config = dict(
    n_layer=14,
    d_model=320,
    n_experts=8,
    experts_per_token=1,
    d_expert=256,
    d_shared_expert=0,
    activation='squared_relu',
    moe_layers=[0, 1, 2, 3, 4, 5, 6, 7, 8, 9, 10, 11, 12, 13],
    router_score='softmax',
    normalize_top_k=False,
    routed_scale=2.83,
    balance_loss=0.0153,
    balance_bias=False,
    router_z_loss=0.0001,
    init_std_router=0.00989,
    lr_router=0.000914,
    vocab_size=8192,
    norm='rmsnorm',
    norm_eps=1e-06,
    tie_embeddings=False,
    optimizer='muon_variant',
    lr=0.00895,
    beta1=0.95,
    grad_clip=1.0,
    batch_tokens=[65536, 131072, 262144],
    seq_len=512,
    train_tokens=294400000,
    steps=3382,
    dataset='wikipedia_en',
)
Below are experts of layer 10 (counted from 0) of a mixture-of-experts language model. Rows are named router (the router's row for the expert), up (a neuron's input weights, with its number) and show model dimensions 0-79. Each number is 500 + 40 x the weight over its row's rms, rounded and kept within 0 to 999. Numbers have three digits each.
After each expert's rows: "gets" lists some tokens that make up at least twice as much of what it gets as of all text. This comes from a sample of Wikipedia text that the model never trained on. Tokens count by the router's weight.

# expert 2
router:553516555513498475502436515511519498480505520520502574531502461616460515526426528522525486520612532511537441517456426486516530552465495516493412525523490449501497526462439494535471522483540450492428459569546432469494521520474494465547568480
up0:494485458475501416500485457480555495511477584425514581508468519546549477473475456497527454452497552478549556495552457503543608513470440425499530514518489446416392518522521445531476542493474457447431538539503482485423450435433587509499471538
up1:533497601525550485598512513495470512512541510492465572482523503471482477470506486450480519490532547571490417516517566547416495514526558497494574532515485504568487529489480474500471507461449481540438529503499484499540505507521531452509514517
up2:449469417564523500543448582503472510507420509538578423585506438556464475521522431486556492472500469411537450447495460556482515533463469489515542440522508549458471532446507428472492543504540559493493455552496429505505393495554530445555498554
up3:483513505549459545512482487508518452510549527494500526500476552503446497523499539554538401510528460500509517453507497531458488459463445510565478387461490503459531602446488486476459485504508491528471641492490508506454494442497583484446522512
up4:511514473518475523521466518480549518489575492581507544491533536543475462457494543552422498497539483400464547575508539457489431497488588473504493505479501503481472480496490522534497481389548550568509478472403498447488473507482484470586576498
up5:479523445506494531523552514492498502485510538515460493477436546462595497530564443503553417549537575484526546459507555504511489577458498504502418432477545431493488547519498473481602495515505568468506525490479497519525493502502438550536491445
up6:490603530472509478466532536491492496473571556565524509464557502519501434466480555476439428489494493476512468471521488466459563469489449485492452561488488481515496511478499587584484471448503444520430448457456468495425495491502487502566381513
up7:563495439534562463505495616484417459589457473507477502482511434459486500471510588502509533494530493573492520504485439501524510541451467508487423515499442508512514568541517551503460444542536526558481417493510497514583492508446459468475499516
up8:504494392449386536512515482415607477493494531436495438466503521528464462573574471503421428448586512400459496491460570494503455609481481495496514557458524495504524486567524454509544466527517507511499517512525526506537479480427496533502507556
up9:512500506510570491451481504501489489439517499550463551462477532505508468492597451508532432483428513521515495501442457493538500566528495523483501451462399481487501531536533499547501512461465447505470533521488457454497439562482534531439542519
up10:540549482507591546511499571511480480506610547523484487497498572387508518479531466482516515494518474537467514493463477517555501475522545493547475479477503499508452476494460513449516483486483465515536535447512524519533494526572464486523505508
gets: "1", "2", "0", "9", "3", "8"

# expert 3
router:468553454474553418470526505473469510486524469461615480486562515521478560524512508538442510529451478403449466449465521395434435554415479506560464421585541591524484505458466485553542517511513508475472503542470529460502519454427495464519482495
up0:466494547496454430578482505493523464449559440493482542521517521382483495465554442453510567515519553494449519460513498477495495421493492456526469501485513545419473501519456422558501474494546518515447578540485546520555531458467516445515470528
up1:594513502532516597533507524527489513513454503490472546517501463521555431525503530539513477471488556529478447500503499522493557493503519465501437479527583492473489450512537564514546368495463501456495665534487465520507499508512489506540489485
up2:535501525488388492478526510489552491542485562556512532512513429498492536514599434463582515494479503466445554428486522519496443419487546573539473538543509506570492527422532483535501507493563503488469514541499539472484531505517502529553559519
up3:501554518485507432583479479542477514554438489462504487455540510509475444519501490475519491502545499574469510500535518488522462512505508455444452495546408428480562497476423560484518537526500482444503575520444561451419479385591520480474564495
up4:503453500507555461426473477524460521486507524414504578529466481497518556502518532499474518507461571491536503518425500404507523483457506551490533498547499506500479412484538509530566481416471458449434527487399464546491616519503516470467490476
up5:489484507502483489537474524530544509510497447453515460527517484553527573538562501526470491484429476472480472531418477441482404501435491512508494487415556549529515530484502537565521480532571433557540475603571602460500450468592514453544453484
up6:487500526488564417460504508513421494436490502480512509468489538544482500522503410519505495532498417500538472515525523481502539531508474541491580491521546506526436456457489470537541500495505538599550504566532516522539492439465535510451515424
up7:458506610529560435505507507527433559485441499492539519445492490547531483493499549488455495518504532502560475499381490584448491549493466499658480465493545474461489448510488502514490462449466451527539565470452513552566554564430503537576524544
up8:496521386425398484500453511499445552475503485497497481472412490627434477521518520559479490476471464430494494418565502485542479515446507515496476468569518586533506503517503454538471546537495512502506516523497505498501507488429466462497452432
up9:513469506518484562507506509469592491531470463518449517452538567518519574512514529484495506564518507431548501576485510414527481599509494537458498493538553474501526551424546537517463505463502497523427466501510500500457450488495506520486514489
up10:471476479490474481521426463483527486499506521497492482494519563583460522453495496603453520462491502469497492444540573476468514534494457422525476498541495451543576478466457457581496456512615488455491508556440609514510475443464483480517446475
gets: "\n", " (", "==", "===", " \"", " U"

# expert 5
router:570535499527543502530515531478476515538617512485500526576473469521520524525470502488570454549466530491482466482503508465490479546531427507562502469484510469528560509556502529471453552504483487461459494522528493474510501449565496578535568446
up0:539518503477519502525528518510529517495493494496489444497569450509510520437482505502524464515559450402473497447542500494487459481433507507499458531504496501478633453580452498604516451518530461487570495438452559449535465492525461449504499541
up1:556548487467507481524487494546516543400532485441492500517510548502593494510469558476450504409485502482435509469510514561508499502505497484528512522521476397522490487509505524503525472428450392383400499524507477544556454494479440512552439473
up2:499548555524481547525484502433498503494566499498561511499473499568508477465510498565514501468495500511493481507499508505472481475472513536508513455518481524517586598469479546488513445451516467489473493500491493531465480491518553561511501532
up3:571465507470544535496470491519496422470503561528474524561501503507510436551507460508543499541482479499497574515489580493500515408524577486496435459511502443469478620484482467564510527527408492505398526454498426412552548498485499514499493490
up4:506460497510531522487508486456499480554500509548485543579491581486539472489526497514634506538502453535557558516493525466506509408393498458561517501457538473512523520480559508448564460502519486552472449501506455475541492527559522456518466494
up5:525458459515504507534503434509537513499467488461516477432429501546501504498541496474569488571488552479487570478466467506474531447506493602536568455499495514547515587533485465513460527422463523500472559480487497501584540490499484424512511470
up6:528514509502551424491518514423528525498534472566487481501517493496543486464471494618535463508505477511483497507501497487521471489501486517504510447439468491464532501453588457565430452458559484509462496494573522453531558466439475555486486471
up7:486571485504550527482523469394525546494534543492424545484452500502493453580449503573537486499561517520514499478460440561483515505498466495546500462546539473543482424560477536423491567536568490493581515488467469501497510539534568539494428511
up8:499535504477508526536493484501483503508594540461493481471432502577538641516456500537430433473489531412479504511480515452469459526477500498547528464469505543378526439533525521508498451469524525450469497503501557443468485504484564486465530429
up9:477450474525513528511515532492446422484485463508479544491463524497581531639480506522471515548498542497493486525410539510465491494500503468588536471426489549514481505565451482518432533543478546483518566563589447446475499443448493511499554556
up10:510523503503503462493431501551568462502437522500467466522500481569479478528458576512537518493489560531499519484480583495496459502551470525635541487516477414518405451462525501489515474507514502514455514486534560507474491518507494498482554480
gets: " |", " ", ",", ":", ";", "|"

# expert 1
router:544475458418497467497426543432488510501495467471481614508480502543506473543449464541489470547536489501532464508436499439457547491479517525480521527497516559522519542484514539551474512521499469463469438518548415494530528415493510511559505462
up0:519447506422487522464473512473560519543514515484508499551482507563495510552486504459488559435549511492591512538489597487514529533457495482496506485544518526476458500508434504596442522493521493574415515447496560407502487484485572499519435446
up1:540497511550498464503488507478467483476543485528587572534528490484474475575514500495473492472523477489560526403455519506488512490450483510500463549491427483577525544511454506507498510496463520508538470508530498528484471483582393490571627495
up2:501513468442543547554499518498525502482485522490495494460468545507478456445486472539487552527481471510493475485500471496419494505482620636516516493458505502503508474497424465560408472473477557464497462536491493565470444479520519496496487498
up3:532525533496540491445496545562500476522501539501509538458510444537388447486499491615494507497488543514553493548498438552463439466514495500543447492540504503453537472460501507504432533481490525469429470463374517568542535420506487518502573418
up4:494534501490575470542418447484471524477532455530500489537492413543485497499478447550441469602530517499504537499546485492368468488486501495508475501492512503432494498445525509575419414512575498505518475497524465553530498411503471412463535558
up5:516510511411523526599483532514547460490420536471528493520524507584501577519464470613485499497458515453428422398531477484407578533550513508472454500493486481437548471529516458508500493504542517485502447469557446518501480476476484524443503482
up6:528479457464481405604485549535493471473561422507483505507530565508478509513440484512457551528552522521466584511468547523478534570456471525415601511538499505494539474490473458513407462515498440501467467503501538501547441505499439505478539469
up7:510498505487514508507499556546517479533515524527455585529453576580439455482553505563483464494484504480501524451481504491528573479469453532577553535459481417546474549432486495518530545465503490489505477502477507561525479521438536473577586471
up8:498449556531465488524477553460475476503537483416501509459518505487440463496517484545452504509534533512460531542463476521545546455502437511476503515471534556481501568488489511463434442474575509395506435501528439432539534460525526506541533528
up9:497455538497554496527504521401461506454526462483532590544497510568515517498494452490539511507536497518471465492499496495515496448494524541428445451508512565459435495520476455495525497535501486401486496581511528588470506549516424516530539534
up10:453524513435533478495466552499513492545461489492599503566528504405482513492525469460507494433554493501557456512486494548475469498556535532497504461478409530488518492502517466501494511439416486453405497545521447500516473500504489581510439462
gets: " ", "-", " re", "–", " de", " in"

# expert 7
router:534482534483574507459454438474460467534511521475512520446480474458472504545529501492481487515572564485462427471521475521518485503485454548535518582506556540499510543465450547478503535520536468468408431473474496446571567528448575520526551490
up0:534536493481512515467451471486478506524496452547532503507498505496489510548488527519500467474557503550478529529577460443499499520512446552533477505553554512479463433503473617502516481468577527464491504519501512513473597568469542552497560522
up1:501515471521556420513484483495508511435472478501450488431562471493532572435506476507505466460513505445444491527507454447445494454529502458497539566460502547473510514494454573509463500511478551460546437487590537505484543539473567483478531456
up2:502482475469581518547502508598541529472487475486501508505534537610567508442435504517614496514530478498493443477482566455529470496511490470518486557478493486507464459507470560464510535493548471402509493441466532490524580519489540399510535493
up3:440496543578426588480428405438600507539510463400541481498515492448522502504517515538517488463510467504492480538503510502485535438525542497516488489532460491431526571418495499502412512568413417524502470513522421460527419502574497484573498506
up4:534436565497412503451536474560538538482518548543507487511494477521527497473501570558495465545480554474584563491472525503461517518496553497549495524510457473515472442485521460490494387488513536418387497504551533475522482515481493483455569455
up5:485516504434623544531426478450510542474529505467500546459479504519512496512524485540496491506451515502493465390516513518428511511496514511406509489508398505505462478509463478462558585500527476476485474500577433573559574453574513558490523468
up6:479496574485532504503500488454478490448481502544481472491477541513547432532496434499527503379470426498464453416469510485456462470571606546514531432515482596504571483437566528508475515462500510529514436465506465475528472476513502532490547493
up7:497466564470444451571460549497493553516545505512506509422554502477553516499495557566571506487504536532493469558422615534546476477558460521509466514499562491464526423552471556525450485532505442574493518421497469447494492490498597530532559486
up8:507545546533525496525489530509502567467517554542488438488461560548479519501482647505567530508503524469490495499509463466492494474503499503505459494490507484517515545502547537527518597506580505490438513513404479532545509499518540471502577477
up9:503551472496595512489559487503530550504539514507432453530511491490454459477508447459378526524522514510527535516433495507439517553498486476457555496525471527474495527465500563528459474458479459445495418563478518507497531477561540470469559490
up10:494513484498473486489445405471430437585459527492439411528544560472516494539498487534517466451547482567506518534486505496559430489412504499481539583445529428449420545431493476409548591502536501510481466562524489509493499491506542418509414526
gets: " the", " a", " his", " The", "'", "The"

# expert 4
router:539473498500530462519490471472504486537521441445528504512560455552465492476517570506562428464552551480495500477519530491457452488446471483512476507528525420524560538460513523485469478444548446496476530490594481467539552476457469552521496485
up0:477502557467486537523490543498523470507422504408472458488540490476522490554482589518495516527505516585489478502372479476518535500611586570511526553525569551555490540500537487518561498482441375476482478528503473540488551425478516476446571590
up1:567475522469559476531501532474550494475463523585472550580552452503442494438441511524453494429499504496497491472535456470420513499464510463491446492491395523541490525507495511571446418531482487472517455561488536455501449451490436482523491595
up2:480419499525604550581477531435517478506464450454480491471453447510555505615512560498552481541527482459478545553502508511467509522443576501473514501553497456540486584509501431461462485487562474527530467546556458478483504520452565493534518553
up3:498461518501478480505512437523521501513423518503487529551429513551512450541541481571542493506410518532499481499526494578492468542513527594482452466489502464459616488510413479544547513551465426525441512503502521469471497515534505487549535451
up4:488433413508480480429473480465532474556502488503453514458550547503462524537478521474492447606480497568514458500528484497493482477499481513485494473582586470488500481482544499422538486558515509539446517526528516419511495503535498507498551514
up5:497501533550561515545499483454450463544531509428467571430588617526461503502499538517507531496518485473509489469497433503437461457491448517525486421533541438443418604515502493525520538499477521482539564505526505554550578366502435469466470516
up6:559595598475471557476456419570472514528536507402466535501509563500598466511477498491568501542486492493481447536487496424491418435499507566545518479558602424534520464472440478530502535487493464515499512487388492498567469466568452468507526509
up7:507475506535480431509488525439545494526543561443483551457470532444469505524498458483563460552561504503547516530518515509498441475559562463494498523509499482488477496442465493497498505481525411501437528497494522499446447485531548486528494541
up8:478463423530535476455557490481512565502579491481534419503451522491459414497515545450463583510507526485455502525510511537426543550508513494482456501535524492519500475479516496524473509512569499443544477385518508554519450509463502518472510433
up9:508511465559439515495484531494443410445544462530562515485556489490520464499507459438479463513467507497497514467481520503526516495495509503524535484380598574491471541479492497507578477535462513495505487490434518500432566480535505558476515499
up10:627505511481495490523477519432548521571489521534476537491497498502480438462467545504432522491466507494453519520511430493518552536400548487438506499504487499516535437465564502446501545464542495484464480473536543494547484491417500464526480522
gets: ".", "s", "\"", "ed", "%", ")"